From a checkpoint of a small mixture-of-experts model trained on Wikipedia.
Size: 9 layers, width 384, vocabulary 8192, 123M parameters.
Training: a variant of Adam for the experts, 6882 steps.
Below are experts of layer 5 (counted from 0) of a mixture-of-experts language model. Rows are named router (the router's row for the expert), gate (a neuron's input weights, with its number), up (a neuron's input weights, with its number), down (a neuron's output weights, with its number) and show model dimensions 288-383. Each number is 128 + 32 x the weight over its row's rms, rounded and kept within 0 to 255. Numbers have three digits each.
After each expert's rows: "raises" lists some tokens whose logits its average output raises strongly, later layers aside; "mostly gets" lists some tokens that are sent to it at least half of the time. This comes from a sample of Wikipedia text that the model never trained on.

# expert 38
router:177102149121143171145137099110114126127098136149086120074142156144161103112104142111116115079130156082140136085150105108153107126157092120068152170152171127155109160106147106135140124063115110154086152095159095190130131104119125075097125129198103141155138075096136170143190089131110092172
gate0:119099136150128203119076122101128132158121122150136111131133205129127113198084071134130144067171129149115095128145071135143149145144094078127130142086185088132134119062141157100186186100152130181151101114064105198165122122112167097126199178131113116133146058123153170118167100161128095094
up0:144139157056152081111126133098112178166159104145131111123083067155047084132187138129136126189104046087185169133109141121117145095125135158142045110146128073201117095102072112121149088194150082148110124120132146078112151140133115117051095123107123157141130136143093138135106125101148188150
down0:129102129097118103123098166071159087144176089098086148208155064066156088169139179151081118145137138095156093133138164161145172159093185133134075175129210118089181127127098121149114128083106101142101088160154116117145116149104093126129102119139122109142147221152112125113105075138129105134
raises: " acc", ".", "\"", " |", "ost"
mostly gets: " LINEAR", " Giants", " Greg", "idae", " Kings", " Insecta"

# expert 14
router:099084103128154130132096126106131109140132111107132095143162119083110142120082142071102051088179119128099128031141112114166141138181185071150129095177176109089193190136142112085154155092141120124133120092135086154162121110124091127081118136185093117159129127077098157182162152113097132191
gate0:071054093088161147119065124102086147171168128159129143107122155126120093179088020171138148114183154120160088112160098157151158156175133126129162138123201111124139091095105179104190166156173109202152100182113087178153137089113185123108154126140121113139148117106121196123157114102118086096
up0:107093146054070144091139118122087155139082109089154124130124083148093130180130134127105121152123094110169140086116107114141132127082159146119094074101102109172082126127116133113198171131168077114147207139139108082154151144140111193103150159097130070115110127098088097150141119103150157111
down0:121129172130155117031139110101152129105103158086106159087059085141177077148098113163188117128092089068118084187096114090114152159143145101135177158106146103144093090118171194087077126086110104165155118128142118103096126150139067121168178132047122089126118158130110147103127116134154124156
raises: "\n", ";", ".", ",", " and", " to"
mostly gets: " 1970s", " 1980s", " 1917", " 1916", " 1965", " 1935"

# expert 36
router:142130149182102114159143078110112108125116144170106097104169084095103118110097147094160107073158159153119100068125077147203122141090061121091126098117171111181123093087159108151123134149129096136155115107126138151177114144122147094127092144162105134123129112082098167165158178176086138107
gate0:112095082098161169118055103096119114163143119155156183143116164109075130139124072113149154116139085157203060112147122175192144144169145055149137136119179072119125114083086132102122147149152161150150083126103123160090193117102079117141171155200154149112098121131108160127087061147151086097
up0:145147150122104136079123149168124155120153150045093083137134057138124116126112095110118113160125127134109153088071072111136136162124175133108076117137114118190141134123108150135203103137187117129120183140070170072134136163146117116135151190106110095143120099178153145158105101094090146097
down0:096182105139064108059119158072134191110092084139116093147147103160139068124116127167099127120130116151162098186146112135125125164098125121123138077108102086110134090090108128184140161098123106093114102176156175117154174163135099108144062149091173079157143156097127113091120142134133035123
raises: " Life", " life", " and", "-", " air", "il"
mostly gets: " but", " However", " again", " however", "kov", "weight"

# expert 30
router:124162137129113142126149095114135064130163077128102124118161123069094011156080157078074070117071175115122149126153081147139159163170126126078154146116156110101133087097192130133149134111150063057128137111150074133149042123118094164162111147143150089093120108121148183156156117151069097107
gate10:123108148092083087124049141147151121103139160135118178148129111085128084180165151096150155096114097093143137116149134095121150169094107147129199098067137061175116131173162181109120100148110078137141094079118140111148132103169088110132136104125102138099095122147076079122144119108152079134
up10:178165099092151119127109097123152119120144094112146119173119072122129115092153156104151148152205159077091077075167063129126170126133176146084067110164160079129118128152146144184144118144112107158160151194128172072138103202189133130082078075149145113114076214088140125126164149134122125165
down10:098081101169118148166165153176107146138142159096131181121144094111149157103138147148105095084083116154157161169114128136128172144171103125140136180066140135116120113097086117088136113133191135111143137072105096172131110094082180152115132153126100101121135106138191094114145120086124114130
raises: "able", " and", "m", " on", "c", "me"
mostly gets: " such", " fall", " replaced", " wood", " physical", "from"

# expert 24
router:150128133123186160095138141132121100150089137100121102178120143106095086140112093100107104084137170102125119072127049145112126147214125122105147129183150122140162095125167174094124206142127104113145148153100106201154102192150104100154105079136130085129155106128093170146102150175108111189
gate0:114053103107181114116155105098154130162167148110119173102115160123135108215152085118170163090120052121104081112170138117147146157186110096099158125076219099133117129083141157122175117145132117168130063168110094187138103106104166098119139127178089166111151105132148155070137126152113068120
up0:127154145066099151092131182120093163147085130099096111137069094149035116159111083110094134162120103121112150121079116067118140151095179160160057132134081130156109170073146124174166164157142097133132175147072140081117136148135147159113145136072137128167108127139102058123142111103206153164
down0:103160118137078148075112107138138143130136114102097099185064029120152115158144129134127141073094096117094130138167151128174131158119144145147161112069183118191080126144129129127068178104107097123142116129091133135101121164112110151036113121102147055157105156112084092080047129134186135168
raises: " the", " a", " and", " in", " on"
mostly gets: " called", " including", " These", " etc", " calling", " include"

# expert 45
router:111118084134150128107117144101158108163141106140146099127148104119150085157116096106152116114177138121165117127123110138186100168159147138142142153157182182100141121093141104083161198117115096119097144103140134183205058152133104145178119111163137121145164120096104140113122095150108114172
gate10:084159124133109171097055152109128158111138115187090122136116127148152095116133125112159149119109101094172103124166157106128123093098099186076140140086110082163143181177165234073154122122058092115075114110121116098138112104193138084128181157139139129088128131155111051162121089120098134067
up10:131170107089124160095084068148104121099103071121142191151123141124139117109120147104130175158175104130100101113146085148115099137092140134145151087152155071164127134155157138130109154148109130087181145166156140090157113145169096133068147088142154105143096210120184144130142131165123112187
down10:085111114135140122091131100062150169115117159145120165115145118103158109147188142118139114108166163123141110116132151150088116127144158104156148162081108177110126108118084165155153132078187145147122134147086079150179137102092156110108098142095154130130136046156146104177128161118143098133
raises: " a", " an", "/"
mostly gets: " 185", " ret", " 184", "の", " 180", " bring"

# expert 8
router:124111144149197081117128134093162123150137067146157145166120088111148087140096132101155146110160085154024116106115150133189177108175072124143173103165144167148113141088130089119160132088102117070188073165124131159121141114106109187134107124146135084178135084134156129186187126147152168157
gate0:068118158130173139151082112082182132159131071148156124111109144123136126171123074113139162112168120122147088133175125159138117137179152086189092124091184062112126112087117192123135153169159108182161108121068096202139162137119130105124149151121116108164154141138142186117144116134093097074
up0:157167153088126158105133147104112174154110176146105096148132096159069109163162123164108081166105112088146145087106089059123084158070142122141106061156113092140109139114103183097128158154163106153141158154097112108151157126154124117100148148095102140156167062170118103164120112135177123121
down0:111072144146117112122053142142153193146111069121089096152188086176092117209105098148079078141113077114124131118094135099072152144179126153164131181115169106139141101125122090126122132148124092131116137157116147116081087197127178106125152171064125127167102097113098088142158078107109085196
raises: "i", "k", "et", "it", "se", "zz"
mostly gets: "To", " Jo", " Fa", " Pra", " Pri", " Ar"

# expert 10
router:104112127132124152163108098097133074173169169150106130175175116124075108157104191096108170135131130143094089147141063156188158120116107124113133140142204174109147131117134101060211179136143087080113102120152135159139130149095098150148087175132176132112094113141146167154162166149084128111
gate10:125136120142116114104077115142088133091154141127155144178156106138146106158129146138085109118137069112151132151161146093086128113058145142084169098068079100158099147175148181058187118156066043094135093104127129111187103096164109104158154086136133143116044156169131154159170136120134114108
up10:180189119076120144075136034153116144171138121080140140145095095144133131116107161148122144157187127124118053110136101162141129162099140127099112081167135076150100112128175150155101149156152109091160180163131148105123166165159095107123128120130171075148135140108120162116126138165097112112
down10:055137135149172107174165130210113119096101106149140146161126181112163124139250158110160110135122137134117102134125112127128115111181130102099148179135081156090129095166046180102138081066181146119096136087120091164199134087076194133149102191109095156106142156139181051179129222093163110135
raises: " and", "-", ".", " ("
mostly gets: " very", " more", " big", " little", " he", " th"

# expert 31
router:117095143161159197164154125180110112129104160192093125170108114082155036140121112118123125116171121180113140179148118142215105173153110129087098162097141136089199140145173115110141129126106117119142096112099130145221109128128097106177112162105124138110125095118099119133131116131141097121
gate10:067141124117105140107085129134049205099114108112160158139156175127111136138136146114160127093111096100157111132133159117144155109122146159119156158091098042159090215149117156052146142143082090153161087084123117141157087127120147104100116088153101126101072136154129143141143116124087097056
up10:171147114091091136084146057126099104068178092089095129140124115149149149149134137143148144172153151116114074134194043144131118151116157114133131106129153083188097127120156141165098156192122117102191122155104155106112144155152106130112110146169120082149102172062142156162152127183124133156
down10:110128124163119113109120142163124119128154156109103142136148135126100118130142102107111060116124159107150183188108214106142180154186110147117128124118081184097137123126110140124156120113197162143085097116134071127168132082114175136132107133104125138108139084158157092129141128089132135130
raises: "col", "lia", "les", "ce"
mostly gets: " this", " these", " market", " public", " mass", " success"

# expert 44
router:122104095120145155030113153184120095120151107109131161150154146135129067119130136140095094153097136095170127137133119163184105146128096145116179099153188150067161113061091084135145129115107169081148133165104104140100125156070086128147147131156118095147165168131097167153117167126108138146
gate0:094066110140171122120072103092141107141157161166182115100125156134108079177109097134152130123143134152142064109168098169140162178164103123099099158092198098158135074070091180156125145155162189187133100125106122167162128135103188143138194116167156083106176142108085147092117097147144105078
up0:149142153134151169104092173105102187116093061099133113149097106144052142154156140135133142181096077105110151148095110073107182147111147158195104086156110141152156109118104113084145153155187066152106164161099154000146142146122146136067108131109132123174153086150105125080128157110129168123
down0:133139109175097131037065198086177117093148128141094145127107088125122059136135120167118168155165103134156098116101068119092159102104139156146110156077197165097102109080108158101116118099129132076065102122158206095114095172128089172111146123088138084118143173122112117161107119102091106139
raises: " ind", " class", "-"
mostly gets: " ph", " pal", "Le", " continu", "ict", "cycl"

# expert 41
router:152119161125164167146170132144110159149133100095147117072110140132073083146116160136135087046091107111133109137115124111173131144134113105137119121165182136181100142088080096146109134128155096143153094076153068209177105125098131109085122158106117101125158139092143179125147165129083101152
gate0:136079106106163176136103081112102118233070133156117137132086136139140124152159067106150171100135121116164148112197070146189168133145142080146101120122232093107079108114170168114152151131199094158144069110069097187196172114110133090131188116147158128177134134123150209132159119146112140099
up0:100109146138121139091096149107083182131155138161069131136110096131051122136119123146114127183098070134110118112119147121111136130118137164149107114125096127154159118056059134125155165173069159168137147167099192064102132185138125159101149159099137110153146087108091093156117090136115151123
down0:112123159144150101072093180085107148116085085111122112164176117169135076147142163149138083159133129097126105124150146116182137138128121122104134177130146124135106112122134133111157152053123085128098078139147174085149151186092107179112125153104150146135116092115112104094179137062109103081
raises: "=", "\"", "alle", "ear"
mostly gets: "=", " Angeles", " fellow", " Portland", " Philadelphia", " leaving"

# expert 5
router:121150143133149151081154087075068146160134137136095117141169169113147112118114141143086147132110204192169106134158067114184095154163064129160186140143131112136162111096116091078184184121126110132172129152174049145168148103130123135067114098141062126109108119095113159132138144173126080208
gate0:141111128112173162098071142069133153161119111154181151096158181120109131164115087130156144057142112121119104088183173172158182150170134076111078132128188102166147106094096108128150107135153170165127097141091101165152105106129129063134145153120167170142152142120093185120132103158107111101
up0:155157160153120143118126132156114150166078125136080111125020075160041143128130152127095121194116113110098159112088105097109094128115184145130114111128095142199108105098128171162152158170182090135117133141113146100090134133126127140114125153114128116152129113142120126154127111088155158115
down0:144103094140160084065131152157102099117150101087156124168139151146186124110173119151084149145178096138143094151178162108150077135064081165144125147063188085089127098125151095139124141120080121125095079165107142143139139132142163135073191185065132116136110145080098120136128096090208112148
raises: "not", "of", "later"
mostly gets: " (", " gra", "°", " cu", " ru", " fe"

# expert 25
router:131137163148136147134122134087112101134139109182116120140112169171162094154100114136106135043120129120199125110154063135192141160155111160080178180126123176131103150109124095146139134111125105053119098114134078147177097166069115173137122179117135084124106103174133109127147139186100121163
gate10:135173108117138101102065169143122138116159159156091148144121085141118104115119162110072125141129111101171102122122113151171129126108151121123195100058098081196118149120186227107153111146033097068150096116116139058131085099152104081133185116183115154099118140178119162153147142110115095144
up10:156166099107164127092137076148137109159154118118151173121100069155107121137118086126163178143183115131121046085147095166140087163068127154107120117127149116156105130127135154143086125158103118104163152177089148081144122171178087137098103130132131107134092182082116194131107139151103132125
down10:088098116154099147148151140137111160142142170141104139121138176069150170079143170092145078107128133162134141161118173105098153121189095118138146178119132211097139074083079185106134111129186093162086142106128099151164117075102141147142129169139192136122139095144101109100145160122180121117
raises: "och", "net", " as", "ala"
mostly gets: " passenger", " 978", " sold", "itor", "board", "Senior"

# expert 12
router:149079131107127124122162138126137123138115116133125109171133144169078090145124167090167101100101142122112166089134104124190135143162108094129126146131118156135147097105130096122142152117136093113120137102166083179149132111126078107129137168195178087189122103081088180137108138181120087133
gate10:095146076128103131109082153139105179096142173106119149145160145108111080152115155147117134088098118112202107163165163097078152101082140166055124115053116062147106190175123167128150107117112060149162104128074117127166137072155111108093148067138113149125096107138102104105123140136095110092
up10:165144112096146162126113070162174103081104114122163160169059092153094153137132145135116142185168094123134057136185080188116108146108151123112100113140150107161142141139189136133118131146134116101200134189136130102151112159147133116124102120130108079143063166118175142145146150143091135177
down10:102104146150117157133146135156137140126140125114179135137167136090157126084187137131098113130115175148140147146146125121134107125104130122174143085091082196096109106100054139078163116128175122163090122092091086209154111070097127146144153168210127106094146051128107119149107116050156123130
raises: " He", " It", " They", " His", " The", " She"
mostly gets: " Mo", " dis", " Do", " through", " create", " into"